From a checkpoint of a small mixture-of-experts model trained on Wikipedia.
Experts: 256 experts in each of 15 layers, 8 picks a token.
Training: a variant of SOAP for the experts, 309M tokens.
Below are experts of layer 6 (counted from 0) of a mixture-of-experts language model. Rows are named router (the router's row for the expert), down (a neuron's output weights, with its number) and show model dimensions 0-95. Each number is 128 + 24 x the weight over its row's rms, rounded and kept within 0 to 255.
After each expert's rows: a language model's description of what the expert responds to. This comes from a sample of Wikipedia text that the model never trained on.

# expert 37
router [117 146 172 149 122 112 131 175  97 129 170 146  89 136 115 175 120  99 127 119 116 153 139 138 115 127 116 105 143 103 106 146 112 171 143 109  85 156 149 141 130 162  90  72 144 159 128 108 110  88 139 182 130 151 128 145 124 134 122 115 101 129 160 151 118 153 159 107 164 110 168 155 151 141 120 109 113 151 119 114 120 109 100 126 104  95 118 119 108  98 115 154 113 181 138 147]
down0 [155 149  94  93 131 111 159 151 119  92 137 163  95 179 184  92 165 150 123  82 131 107 136 124 172  95  89 115 166  93 161 128 140 124 171  77 146 147  92 110 124 133 137 121 112 162 134 149 168 145 147 116 120 138 127 141 137 120 121 131  95 160 122 117 104 113 151  97 138 121 122 135  95 180 144 130 101 151 127  95 133 134 142 124 105 131 116 126 104 128 141 134 138 104 137 146]
down1 [120 145  87 115  98 117 131 108 122 162 106 135 103 121 103 145 145 120 120 110 165 114 150 113 144 147 135 133 110 128 114  79 106 161 147  88 158 133 118 145 144 108 133 134 107 102 171 160 116 147 114 126 142 119 155 138 125 156 110 151 148 151  72 124 146 109  98 129 147 113 120 174 132 177 138 152 111 132 101 153 106 150 102 144 156 104 139 178 130 105 140  80 176 135 187 157]
down2 [ 86 167  77 143 184 102 146 135 181  99 106 118 156 131 129 105 134 139 138 141 116 151 162 117 138 157 151 106 134 153 189  97 108 104 124 173 140 115 143 139 145 111 170  93 130 124 125 132 143 147 141 133 152 101 112 159 145 146 161 163 144 121 109 134 111 141 137 154 119 112 142  79 115 137 121 132 135 107 146 144 132 172 122 159 139 118 129  82 142 145 131 140 149 119 170  85]
down3 [ 94  61 137 144 159  93 126 117 160  89 159 109 172 169 143 105 168  86 125 174  99 139 136 159  98 127 126 115 106 143 159 135 125 115 158 115 171 158 103 142  88 103  92 127 108 153 110 163 142 134 160 148 124  86 188 128 102 129 135 102  97 118 127 151 154 151  93 130 127 123 127 133 127 168 118 126 109 114 126 138 131 117 121 116 120 128 121 119 112 120 117 124 108 135 147  98]
It responds to: A comma or bar fused with the capital letter opening the next name in lists of places or people, as in Rock, P(aper), Logan, S(herman).

# expert 19
router [112 118 137 110 101 118 168 153 120 128 170 130 111  67  83 160 115 173 131 158 102 151  99 123 101 129  99  84 143 117 113 147 186 129  77 148  87 163 157 133 109 165 105 106 120  96 111 133  96 135 136 163 137 126 129 138 171 135 116  94  87 161 136 113 114 100 123 116 153 105 123 146 130 132 111 145 132 141 116 148 126 107 129 149 125 122 134 161 117 152 103 133 173 132 146 122]
down0 [181 145 192 128 118 134  92 134 104 150 156 138 129 123 147 108 148 103  97 131 119 110 109 141 136 129 127  72 134 117 103 132 142 143  90 127 187 169 169 113 119 132 142 148 126 122 106 127 114 119 108 138 133  79  98 141 135  99 116 136 100 101 140 158 159 135 110 116  87 119 149 113 148 123  82 159 145  92  86 100 145  82 122 131 131 133 136 121 112 124 138 120  93 178 110 112]
down1 [129  76  93 122 133 103 116 115 147  95 143 137  93 146 155 131 108  96 123 101  84  90 154 121 105 154 122 110 107 125 125 126 177 132 136 121 169 107  82  95 103 115 156 160 151 112 169 154 136 123 176 135 124 121 173 171 107 130 119 140 158 115 105 133 147 112 141 137 103 142 163 108 163 118 155 104 125 115 125  82 118 117 138 150 124  95 143 148 125 143 181 104 106 130 149 152]
down2 [145 109  84 133 103  99 141 166 126 146  72 175 128 133 117 175 137  53 171  82  97 126 122 178 147 130 151 140 122 129 120 129 131 127  71 111 164 122 160 122  93 139 147 117 127 166 153 140 156  85 134 123 143 148 134 123 137 113  86 116 121 115 119 139 148 122 109 133 116 129 106 102 100 152 144 129 161 141  86 116 119 133 136 147 145 136 160 102  96 122 124 124 137 103 133 117]
down3 [120  94  93 101 139 139 132  85 197 162 161 109 131 140 199 136  88 136 105 138 110  74 112 101 124 124 138  62 125 130 125 152 130 120 147 107 117 135  82 122 146 101 159 109 127 129  77 124 122 113 131 135 136  92 116 100 140 161 118 120 136 158 155 111 151 138 122 125 138 118 151 154 141 124 136 152 137 143 139 113 116 118  72 143 142 120 132 125 129 165 118 164 143 126 100 104]
It responds to: Single capital letters beginning a proper noun or acronym after a space, as in A(jax), N(ASCAR), V(ickers), often after by, of, from.

# expert 5
router [127 100 170 174  98 116 134 159  97 154 141 171 101 162 155 100 131 120 101 106 116 151 151 155 134 105 177 111 117 111 167 144 107 154 144 136 116 113 123 152 119  89  86 110 141  91 139 145  85 117 144  77 136 128 152 129 139 136 120 120 184 148 127 140 112 138 106 141 133 151 108 105 128 151 161 143 117 164 150 123 109 119 108  90 102 131  81 143 139 131 127 136 121 183 139 143]
down5 [174 171 122 160  75  94 110 118 130 115 114 129 121 123 144 127 144  91 105 166 114  76 138 155 115 105 139 122 139 140 107  88 140 129 123 128  93 146 173 146 122 140  96 157  77  81 116 134 187 174 134 132 129 163 131 156 147 143  96 149 140 125 139 164  94  81 114 161  99 111 124 110 126 120 113 146 143 123 121 118 114 115 113 146 101 126 125 111 132 111 138 155  93 119 153 118]
down6 [121 116 140 140 108 153 116  75 148 150 127 121 131 135 115 142 154 121 102 109 149 128 139  87 115 154 115 169 146 148 134 208 120 128 131 156 139 106 112 134 131 139 146 113 133 124 146  84 125 153  97 128  55 121 107 118 162 118 135 136 160 137 126 118 140 122 124 103  82 133 138  99 150  90 120  82 145 148 144 116 116 132 134 105 160  76  91 170 137 108 163 148 167 136 119 147]
down7 [147 115 150 142 123 176 118 129 112 148 102  94  90 176 127 128 137 106 177 147 126 139 142 161 128  52 154 121 115 156 137 124 118 163 143 131 144 116 119 167 140 117 100 126  98 104 151 210 112 131 120 123  95 127 136 120 130 102 117 122 138 150 127 119 137 137 139 144 114 118  77 145 126 143 137 182  96 140  82  98  93 129 108 113 151 133 124 130 149 147 103 117 115 158 112 107]
down8 [147 133 122 153 146 112 163 154 115 132 113 157 108 161 117 104 141 133 112 120 127  76 126 118 149 123 101 114 157 116 145  93 126 119 106 131 124 143 108  98 129 130 126 131 132 119 140 177 108 174 173 142 163 109 110 111 102 142 137  89 150 114 149 110 116  92 140  26 132 113 115 186 142 140 154 116 110 136 160 129  95  99 124 114 115 114 111 117 102 132 122 122 126 120 181 155]
It responds to: Commas, comma-plus-article and clause-opening words after a name or clause, like ", a" former, ", and", "He was".

# expert 60
router [143 137 113 130 117 162  77 135 140 121 152 109 101 116 167 158 113 125 117 102 151  95 119  91 131 132  71 109  79 101 170 109 104  94 171 131 103 142  95 115 172  97 137 106 135 157 142 112 118 139 173 163 128 139 152 136  97 143 120  95 135  92 172 141 164 133  91 105 109 106 127 166 137 157 104 127 119 146 103 135 118 119 127 162 142 138 103 152 121 123 110 147 158 114 115 122]
down3 [127 160 131 119 111 112 105 142 115 136 142 151 152 127 143  97  93 139 118 102 122 101 108 141 129  78  99  98 120  71 142 144 117 141 120 151  76 143 117 127 145  93 135 117 152  97 149 124 117  99 114 133 130 162 164 119 162 158 119 113 123  91 184 152 135 134 179 146 104 137 142 143 147 113 124 139 164 127 117 141  91 112  93 147 139 135 126 126 134 120 142 125  96 206  78 117]
down4 [124 150 115 126 168 124 111 134 135 144 112  99 152 108 140 113 136  63 120 109 142 126 120 159 143  89 130  94 110 139 117 117 117 159 118 111 217 158 134 107 146 122 141 111 102 175 138  86 171 144  93 157 119 142 144 105 119 146 124 141 163 124  85 123 150 131 106 115 137 110 106 128 128 139 108  98 106  83 130 105 147 104 139  87 102 123 116 149 124 111 143 145 136 157  79 105]
down5 [118 150 116 103 121 136 177 170 118 116 149 113 120 116 145 102 146 186 133 169 137 156 160 110 161 124 131 145  99 158  97  97 142 122  96 123 118 128 149 138 117 145 103 142 145  75 127 155  98 153 144 153 107 108 125 129 172 134 115 126 113 142 134 105 145 120 164 162 143 149 142 166  71 127 167 118 136 122 105 118 128 104 159 139 101 126 116 130 124 182  74 123 108 163 124 156]
down6 [118 131 143 125 120 132 152 138 107 110 147 144  99 159 114 169 107 160  71 118 109 120 137 111 117 125 175  75 140 132  92 172 166 103 135 140 160 110 152 129 103 114 120 144 119 125 137 146 139 133 153 147 122 152  87 178  72  99 132  97 117 110 143 115 162 169 109 138 126 142 102 132 158 122 141 144 155 110 104 111 139  71 132 168  97 122 138 102 140 137 144 130 144  99 126 168]
It responds to: Table cells holding country codes, positions, results and headers after a pipe, such as | ARG, | DF, | Party, Success.

# expert 61
router [137  90 113 131 122 133 111 153  97 138 160 124 147 138 118 172 159 102 147 125 153 129 112  92  94 140  98  96 127 107 149 118  98 112 163 122  88 180 130 101 139 103 104 155 107 160  93 157 126 114 130 137 114 167 132 165  98 136 110 107  93 152 152 180 134 155 145  90 119  94 125 138 154 161 126  97 110 119  99 111  99 148 155 164 105 121 102 126 105 149 123 114 116 105  89 138]
down3 [107  85 150 127 157 155  91 121 118 142 128 134 106 133 145 123 108 143 108  94 144 136 132 117 143 118 175 149 123 160 135 117  76 107 131 122 138 133 134 124 109 149 148 115 161 128 142 122 100 150 129 109 133 161 145 110 155 126 200 158 124 176 107 106 123 116 108 168 106 125 167  99 184 117 115 142 133 118 179 162 132 137  98 136 137 131 148 123 131 119 106  86 137  92 159 186]
down4 [109 159 111 165 132 123 145 109  69 164 114 184 130 135 159 157 121 163 144 147 120 110 120 136 115 133 143 166 145 161 156 122 100 140 128 131 141 122 105  82 146 160  84 130 157 134  89 167 167 111 138 122 130 104 147 124 130 137  79 131 144  92 100 136 142 157 155 136 117 128 123 150 120 123 136 110 150 151 165 127 120 145 119 167 109 134 117 162 104 134 191  98 116  92 117 149]
down5 [139  92 120 106 173 111 125 116 101 167 175 150 126 130 159 168 118 123 138 120 103 102 126 161 112 161  90 113 139 162 121 110 108 113 121 129 129 128 167 141 104  90 161 139 150 141 110 107 173 136 161 161 136 150 128 154 137 169 145 117 142 102 152 135 103 139 165 186 139 151 157 115 140 142 140 128 107 126  94 128  93 123 147 116  89 153 158 103 137 147 161 160 157 140  92 108]
down6 [138 173 123 128 136 154 122 163 130 126  88  76 112 130 114 145 110 145  91  97 113 113  80 131 132 139 121 100 147 108 135  96 136 112 175 131 114 166 132  91 106 163 146 180 112 129  98 135 139  95 110 162 173 109 100 110 108 148 148  98 123 109 110 120 114 135 119 143 162 148  98 144 117  93 117 112 113 113 134 102 165 117 119 142 132 110 128 171 107 124 166 134 177 144 102 168]
It responds to: Vertical-bar cell separators ending or joining wiki table cells, often after numbers or percentages, plus header cells like | Notes |.

# expert 11
router [169  93 113 131 168 165 127 130 138 137 127  91 164 164 124  58 102 124 154 115 117 102 117 121 132 136 123 163 159 146 108  86 126 150 134 154 120 137 136 125 136 102 138 105 124 125 117 146 163 126 152 158 141 102 148 116 133 170  92 160 155 141  69 139 146 163 113  82  95 126 110 126 149 136 147  79 132 129 121 162 115  99 157 134 102 101 156 142 130 136 130 100  96 133 117 157]
down3 [105 188 116 125 123 161 108 114 102 154 153 159 170 139  90 128 128 136 171 159 130 129 119 154 107 132 138 176 146 152 125  99 141 149 132 112 140 125 162 170 124  85 125 131 152 132 110 100 146 169 122 109 126 124 138 130 134 121 143 102 137 104 134  89 144 108 146 120 145 126  69 144 123 153 142 118 101 150 138 127 129 103 108 157 109 142 156 129 113 110  95 158 149  90  65  78]
down4 [120 114 116  96 127  80 124 144 106 140 142 127  68 114 111  90 121 150 110 107 154 127 155  95 142  93 153 201 127 108 145  80 121 105 128 132 132 126 129 144 114 157 126 128 106 144 110 135 125 100  85 100 112 149 164 176 122 137 145 158 132 117 121 161 137 144 117 122 141  90 150 149 116  91 166 145 137 146 131 138  98 152 144 126  98 107 145 140 127 103  74 133 149 131 174 159]
down5 [142 107 154 128 162 101 116 113  82 168 107 148 110 153 144  95 102 160 143 111 143 100 116 135 124 100 153 153 145 138 113 179  85 126 171 111 137 106 131 138 129 117 154  95 123 145 140 151 103  91 118 127 172 156 102 103 138 148 117 106  93 121 155 126 119 150  83 104 144 126 106 132 166 135  79 144 108 171 114 132 141 111  86 188 137 122 154 121 120 118 139 100 108  99 117 127]
down6 [114 121 135 149 147 134 132 145 134 153 100 149 118 126 102 110 115 155 177 102 126 140 115 101 136 101 159 128 107 120 101 157 131 127 175 164 123 132 150  93 168 135 135 144 128 136 142 132 120 104 131  90 131 169  95 127 164 115  75 124 163 181 125 137 174 141 135 163 129 137 145  64 183 131  86 153 165 119 148 119 137  88 108 119 135 103 124 135 125 150 164 120 115 125 115 100]
It responds to: Verb, adverb and plural endings completing a word, such as -ate in compensate, -ized, -ly, -es, -ed.